Experts of a small language model.
Size: 10 layers, vocabulary 16384.
Experts: 8 experts in each of 7 layers, 1 pick a token.
Below are experts of layer 7 (counted from 0) of a mixture-of-experts language model. Rows are named router (the router's row for the expert), up (a neuron's input weights, with its number) and show model dimensions 384-447. Each number is 500 + 50 x the weight over its row's rms, rounded and kept within 0 to 999. Numbers have three digits each.
Before each expert's rows: a language model's description of what the expert responds to. This comes from a sample of Wikipedia text that the model never trained on.

# expert 3
What it handles: Personal names, name endings
router:524401483575488624505528480453614503477424546487572443530575490492480531482447468493424498544454513486438523466427568441510587406412478552408498531612450420495485495472448461517421505567481491
up0:610458529571465458538492553641460523480499466432542444484502503429533533575368442504532522484568517469520512387530487490528556450472404403443403477494551426531529486492493394502571558415622494
up1:486569469540480540552436486475532455447618477561432490519555583403464426494435532516496495499508422481426433437502575532477481543457450456485525471429529452593565554468490495447607562508491523
up2:571458505550494506496494501417399646479511593548490565513460443440460529485492502486487476463533585504531416529477498501513511477478467543527452586514467473488469469502531549532473474471508441
up3:462560408512503540495541540461460515528582486452459414455475569520483550633556468523515571539481550584463557509490508531466557524500583523453546511500477518553502503480450632448454586441508557
up4:526471571535524550530534514433581498516452469478502539546520493529512450412436549488507463432467515460451556494531484483590523492505578501553442513573543449478493473570517420497499419543505526
up5:457462520540529461481526413516685549507477456573491503559478478432479555523458542472474435468641539523562471476529539430563496453348483472566487526537510510527534510592506519458492503640511517
up6:512461507524571501488517479454416493517528548395551427446512530489357544552565399477478528481505492489485428384525513473490489567560391532394503450435521519636459444476457530461432490420470484
up7:580524511473571567551466590532473551552406434462461478485511492538478546589415481632537450496478540390518471554420433496514508465535552453446539427550577480540490529513537493487497436532515407
up8:483449468630482402599479481376483466494529443440536474473512437492508526441519506510614577492575632511488491526488526455429520559503551511557509523453492487560447478469634567470508491458572488
up9:501508515520525507499499510423431528536545429553399430490413472488420479549574533508445503517462383427535545472596569463382512374427506471544530442606472494531561518494386542594541431420536576
up10:538427570546515512610412504491452494517504444515451508466480522435538509449481503517566572552487444544509490461486452493439475475526479515502530438454549434499464532435523403427477585512414443
up11:508389469513486529470383482411377522471466532572587530507531554524456591532479488526494512458488425488468502576445523500523487483536461490487493500576346425573369466422438511511483583502525527
up12:539490460489521505461559502490533496479492598416529541534473549520558539526444420501433572532544569422503551511502524510435540473571580455479495484435568443501630463461600470490443529552535548
up13:509563489409489469535472515498452532493521410456500509512494471423429524414496459526483550451539508547550542536423436580467523462536494505566543424520586535394579528583389531504503533515473516
up14:532487568479548522524420450401504443522476490469453612545523529488506494535440443495552453479539520424502506537476499535542458424506549388491535386516526510522496500438591525377546528575475507
up15:538517497432512563591543477489547484525554545525525515559521604539521517575539492464456517621500489560595453431544536444516450523446561534506397548503495443425553486490503520487496486441516547
up16:466414467427491514425554530485465481440602523611460466415514579558495541531472438477457386511518547452396538446519571449484474547511520449429526555566514581440516515521514524482558478508493452
up17:483397498593460500525515570495513504491539476520509536493553514490547477402404490549507507464454488546528505459504489397400429572506550462483483410490604538492536519555489500436512488445437630
up18:527448520481372482516435497475402498477503458454525562443477496470434471455496514372465569554434450548465397491523506538450478379439498579490444444470408495623507569585380473498415491529517533
up19:591531526454506447536494531554555566509564498505538581508519466556513450538487541525624534520540512506554575560431463457476464488453525418587481509504431537483477598383587535436495479485440500
up20:551490497553517472553462602581497484471538446468463598330491523447459506569506450457553417593405504522504490458380556523464476424479468462510475543562444416506635468386467529458425459464457498
up21:460496559457475527607491475541479486420538486500434410549505577429517571491536521533460444441444509555488576571483524510523499560428399464503517456574473451519480465460536511477512524460565546
up22:556496430546475579482537523456477421463461463549524500518491555550528502489583468518547564558564464440548498542509467488544509550489469438532526524433506432449537462486488451519510509482543606
up23:544397444534476476485541545550501472440431470510567479435439454427523481534481506575553595555439490489536486545422403566509641502468520514445421527593451459484505414516450513525471523446527483
up24:479470579545475585423429449482469516444544456466474396511521607467466467417464527514571470491538548472481537432535446559457424498539522493459511528502530448521517504500542461492525512514420505
up25:479455528484482524522464511518546419439507441468533443536557569467403462550508531604487463501453479481461489511472606542480447588354497389532424510518451515477531481515577518511518571491465484
up26:420580481542394533458508575475504454498377431448457479511491460614550527436514505493430455522465477491426477567485534497471519557427377457467464510554441450499500552522515530464555536463483413
up27:487533516433529559609487560510593482533510527384521520450499535550463541488519470482578632515492476471538500499532459487444447380501608581427501481547446519433551470391491574512431524423528495
up28:541505378534558477459478576489500531436611533469551515500689455585571534554463486563518474492486418462543502479423531497493458487511472402488401501542492547453560484531543529470501476515521509
up29:528491512506536543517493510385457471431477552550529569558549496479461495469569515488513459573500441457446427496514475431612487427496432464522498442340518423503517579505493488604499557555530511
up30:513559484440487443479484605466506425511553460457469451605444507549436474495461571452487488506508475463463513572460487409534489465479508521466547577467497460503543529381502506437509478487501497
up31:528498520531529495427482498439412552530503429589511612576475494446386508514533579615532542510562410518458433559500485475431521514524496465470486522441445498522538321546479558470536519474583483

# expert 4
What it handles: Function words in prose
router:499428506464507467500481507495532528485389516577614502506559508531523536435524461551461548489588448503552549540457513441495533492514519443506534491563498437540447546391478528527437540465542523
up0:468479511526473490492582521521496479465459517430417430509479404550511500477435509496471464404553420504591401534531474468450530480633505543459503508517515555475522538535582485523553463520414500
up1:468444572553519444432492456399447619474398421570506506473444464549487600486540426458651476400537438453413498551517535440456535506468509557467439499416497438551505512461462425493506527536496578
up2:505505539476553517491415523558481480472495456481533527430503553486473488452456522468536508522431420479549500521385493520456465495499479504518507423488475478479495616559510505547502477601460535
up3:451548573510574537529469437449437448563526577516499540403458461467542462483530634456497516502518573417534407452448504487473554463486481375540451483489497522354428556454495445515507515493526618
up4:521553470473422507507413405510472477386469559489409475462514488435452551444464527495477518519468518528446508520517501519516491496522468431463518413496517542435524460506455510473395521415494409
up5:443425505493505460497464454440436530468564464609508561538537446464488530437437536488503507422510520599421572408469445504497485554448551534538563552499554519470420517520473387471534467462500513
up6:447474461466518530510540555541443529477510424514544484495485517563563497471450491516494489578396478588470462487473420449493586493464551534513541386607533499350523544509455491489621433444366499
up7:461499546486555461484539625408494501504454468483496426547426473444466592518580491542465597469520521561520469479507495450496464518462494458477562521523446482429453487501477544554444502415404558
up8:463589461512506551435533599462549522461564602465505407500467559478481444461522602579500456432555461552453412483515504457514569554405469558473522383532584554531539613626443512459403427580503479
up9:552449557527411471511466511429606524495563519556379498459531456458566616490528417425551466381466514410471521469507493436486544440476581368525500499496449589489531498467545494526548526482472467
up10:453474509447524476447462480425462460504505470553503486554515498557439489499484504594453519518565419510532501458511475464528510508548475450404472474500437514536490499551487539452492479534507508
up11:514609528557420565526413486465516487439414468530538432516524523541377531498423565525335443464467472528504410553524452516513522505369516465499533463518545543444432512436480452531557578486454529
up12:496471395429424565503447519467499567420493583591491435492485477525482489551496462505503464468457520476493567564471463505508508535479553572568598524544532502447510482540431522519576537445584402
up13:489511491497495367528478447522525438516473470514485587540481569470462505489523446508521485419491530456585427407574470481513468502420467497450440607488427447502446467496562566410482564505512441
up14:495489546485515540498538464414389532494459454488543483517442503604454443550522529497604479465512448474486567461463472606478425456520529497420543477480476498514501428474424487475557427518477504
up15:456486545448440471459428459471540544512496537458506435503540531466560560587437472493532476486424493537506497434480579490488534468512499499531457502563467474540548503497439542556540483400416473
up16:472505520488556449460390422551426512569483550532486602522407563451525533505419450448486470486450545433504528511476535456509530486484472606410496474428424538443397497514452482555554618442396481
up17:553402433520553498484461525533456497519520484507499487498500509506419504478529491546559401475448468592617423435437497466630476545530533447559444597499493519526499493606544458618521518500540467
up18:551521506487462539498536531565475530521467497494478454468556472493554476541608542521440525575428519604510579581548545597492466525475487465337501352397483520472566465508519564521484396458547494
up19:471504517474456511526433491506548580374543476504466492506541529493460504566572503546446494595495482459452560478455489437551498570440522540510497469610525498566517508399524479538526468464431532
up20:505493551516540552438556476479421446516550545550476476493471573532468452455530638470390469463482505460557406540551567550517568546563365480455600444586506475494566484455510459489496500399443498
up21:446632400462551465509572400467489400528568481489489439629397572532470469500556464441556495496442530454572567555433555380405515450467505514478570473427548566506494491566544466588511514424497502
up22:497448504539499574470404522480457494481515506455500505560466472476488443498468489452466482532541445492509594450558497493504462530528512432466492554493434435442432613477497554487509504565453504
up23:511448505545492487429439545490472553589581514539569609480556484526523546498528557572409421449488533507454482506497529524514444564494494481514524475520565493403441516522594488537488523485528554
up24:530503420498518451435616517534531456509545510526504460412474438505465575530441469553536548472569440542511624614491591506548490519407452484498561414541446480508443537544597570478518551448563435
up25:497592430463572472512500483457480575490564549472567515509530620500548448556406551428585536532439360520503506475506521483523628459434543544486523490451477588553616474523453567511558555442572490
up26:445425564562483525452373559496517498442520440509498486484470485520481497462546496545597469541477482441557558527480533544484505398483580428521486526475555550535456604519477542494485451561510557
up27:504436485506444526509534619415577547508527461445519543483459508498501419526423465477510436534509397421498479499458477453431561478488478560489575535507456468525517481455408441493509483510401552
up28:428595552533543447425657461534445533533451505611488570575426427616495469609549529510525548389497549553558500471490473530504482515487598501402539483568436484485483512501565508441496536416501544
up29:473541566442489476571509465590495450518364567600554526555448451469528460542472461516553439489518410474451463508479544464491491518432481512411485566519531477536597541537536501486490498465527502
up30:429557557462521494467505590410437538493564434520538493521436527524547550547507546456564408521460493479418487384516557516454438481453528487520510580459479420484468497533454561513523538502489517
up31:475545494489550485409472481440662531454488537494549554423471518572523434641573581424503539528556610566502476554488467475494504438390541438462504449432569439583515536499464502507487513536476572

# expert 7
What it handles: Verbs after subjects
router:519607433504409600404579476463510420488466474510477414525518536577476536479439475559490471487608544513541468454480446502533563444526524554510512476501506480523415427524558482413436508489487429
up0:426542561534489517515454634440538531335505469447502471474451450546517481523441475596432517634477540516464480465465507473497449505546498570449527424506568435503539459520505498438521440481471452
up1:488508513536486537405514618452472450479529564498580441438479497564342442471431585505608543442529489547465523458564531601526511457522547551488478462484535522514457551662465439413540504543457532
up2:432498589526480482552511426482548523533467565524569580472530541474550493471488356490548601497500498508484560532516546488641470488520430585492489443380432500472427518472542491476500544510361399
up3:499562526562460621573463443466476421603515537510451496524472501463470512436476458517473499537562454431489537456519464488478498530515515540548536476506376512527428487508550516531486489408553515
up4:514546489501587433485478532529485463486521537505463441465376394521580522425427585496476390473502514469505477553580544407508500492581456545512543493534532526431443537441499587501519524514530542
up5:506413549481469517482504490525509544547469486486479493507472529471551526558433529528505500412496498511578486560529499534554525516474525512500532471436502451486522480391503501472578532441506486
up6:425491601502577553562558503445569569501536437522582576472534511548461466452571522478460496473475539459496434502434476397491475478566491484511356524511473580466532547558521464465480429495476537
up7:435448438465463522468500441463557452534439445495562514543550509649495488548523526514459456398568494529540576546528470489513368553485541437401456468535414522485471513470509509494509481480444481
up8:539488506563426499516495589444478495504475511530516479450472532551455510509493520492559427523595613473521462505377428548494589453476423498465442532495537472466385482552607463410498498572565629
up9:492522472478552479502429527443509502566460496571448491480419491582484468521407415436491443472422455545513486504507428473482489535472487523477502589466454367402512444526358506567490420515517596
up10:477543506520402523460531477472524527510531515507557447569376498463540515434549479479556482516490477503399545505554458440479558519508473443469461452557503551534536476530451504514471492473483512
up11:467514579504629410438509494521531472486600544486460504423521437515513476452513488453475577450526537547501477504581509469518468501508441439405499480384542454505462540491519484462467451534474473
up12:426533573481517459430427477512456513599525557430524532445500473474498394479504445484548504544475503505584521450547521521560469455541459482504554534497396596506560527499519472425520473530543517
up13:475506501442574515508484582454400523427521505572467468581452430467446546486548459508480512485485515387449542429467463461468631478570486505514548438507468514521469529467489488408520426516479487
up14:519475544426476464486583440476535480562409391474561494543546483558486492483464448450466528594585589412576504606523465460538570467486526585497382509409410420532517458523433429388521527484440625
up15:580572480468508533512549594468449472518508367577534412508529618520513533542454534572511456459465477479568444497566451565537528528461500549547460430508403487468414556505533519467444524495459450
up16:358431528436417467463516472500475547469572526528495347554507484548532572446490578560526490531446612547486515485479501569418547497474500530510445540511467470512602456569485535445425596493539427
up17:587541586485565464556520575452462381536494546505524525502488461552498459464551530457526509460541453519528506557525561489487477443485486481499567416501471547463531632448472419499521520525485528
up18:521479493534420503479409485485468549491537543535459493520400510455421465622581565485477509504492545570486620485470503477495504559552486492530515444475467523505491403538595517489604448496517449
up19:545503538477465453510449456452550524519535443492524524499542654425423453605491494464591553468542476464583542416466490375497465514496557487450478530506519475426475465445503606458511413543494484
up20:527481539376385501488490462551471503504566455678493542483380606524567562486479496504562415534480585394449502536556474492485577496511483534538617504525438551515601430529489455532521538505430409
up21:453480515500429505459508500408472523494434597445490396587437512533472481507420536513463399457491393459475586488477463480442535488531457504541427523547528601531491537491442421511492582553536497
up22:487466468510511520444487400510559427467442440514497549396381526534510502531542454515552464468446501491552516466451414387556543517572514538466546510494479536511402451443538524565534503418480488
up23:542479468492548531475466468534448463520578439555496576452549461556512444497487552541570507489517581509601508390540469440507423509411462606440424516521455460413538473531573531488429497549512510
up24:528439495552484541484517600504508505526478554507531475575540529540466430513417530410557564504460484420449490507613516391477531464461571441527581560391433500491406552401488501479524519569550575
up25:462408464466463534477504544524454441554490557476484539468457467446445505544455525532520458502579512340504533581548548477450464536532545432511507435452457517566450526537499521441477506428478458
up26:511513499449489445521524423470534539532520505615414543436512531491504467532470423440441568491538504464545550490403502494516495536493444470505524430476459549543476503497520563527507552403458541
up27:490533468587486469381556454514541466577503472560518489552524527473618450499485509546448516500573508501540488496532475532598498523577483437487486566535455526568486496488506545536385432413537535
up28:486542525499502574467547524432478485559512518545617573538454474575476549529388566566429494449502520535482520469574486477459410482414476524422535561475513516501464418481457503435574335548426499
up29:441444501497512512494471475595547547429464480551515484437553465500514478575540545488463577542539412496521511506415508561488471425512525557500493558545533459457611567407569446491432507544459425
up30:469548500559545440446424473546555508478532553528444467418532434513512482457511474456522526424540454515526463437456511464497517534577477379456546469477458508577497477531497469454457482408545441
up31:512571500494450511408531490439482443553462617480484500501520531483411539422439505571487461455497482470460594450544534478433438475487463531505498533486448418483500490437554483555479571534632484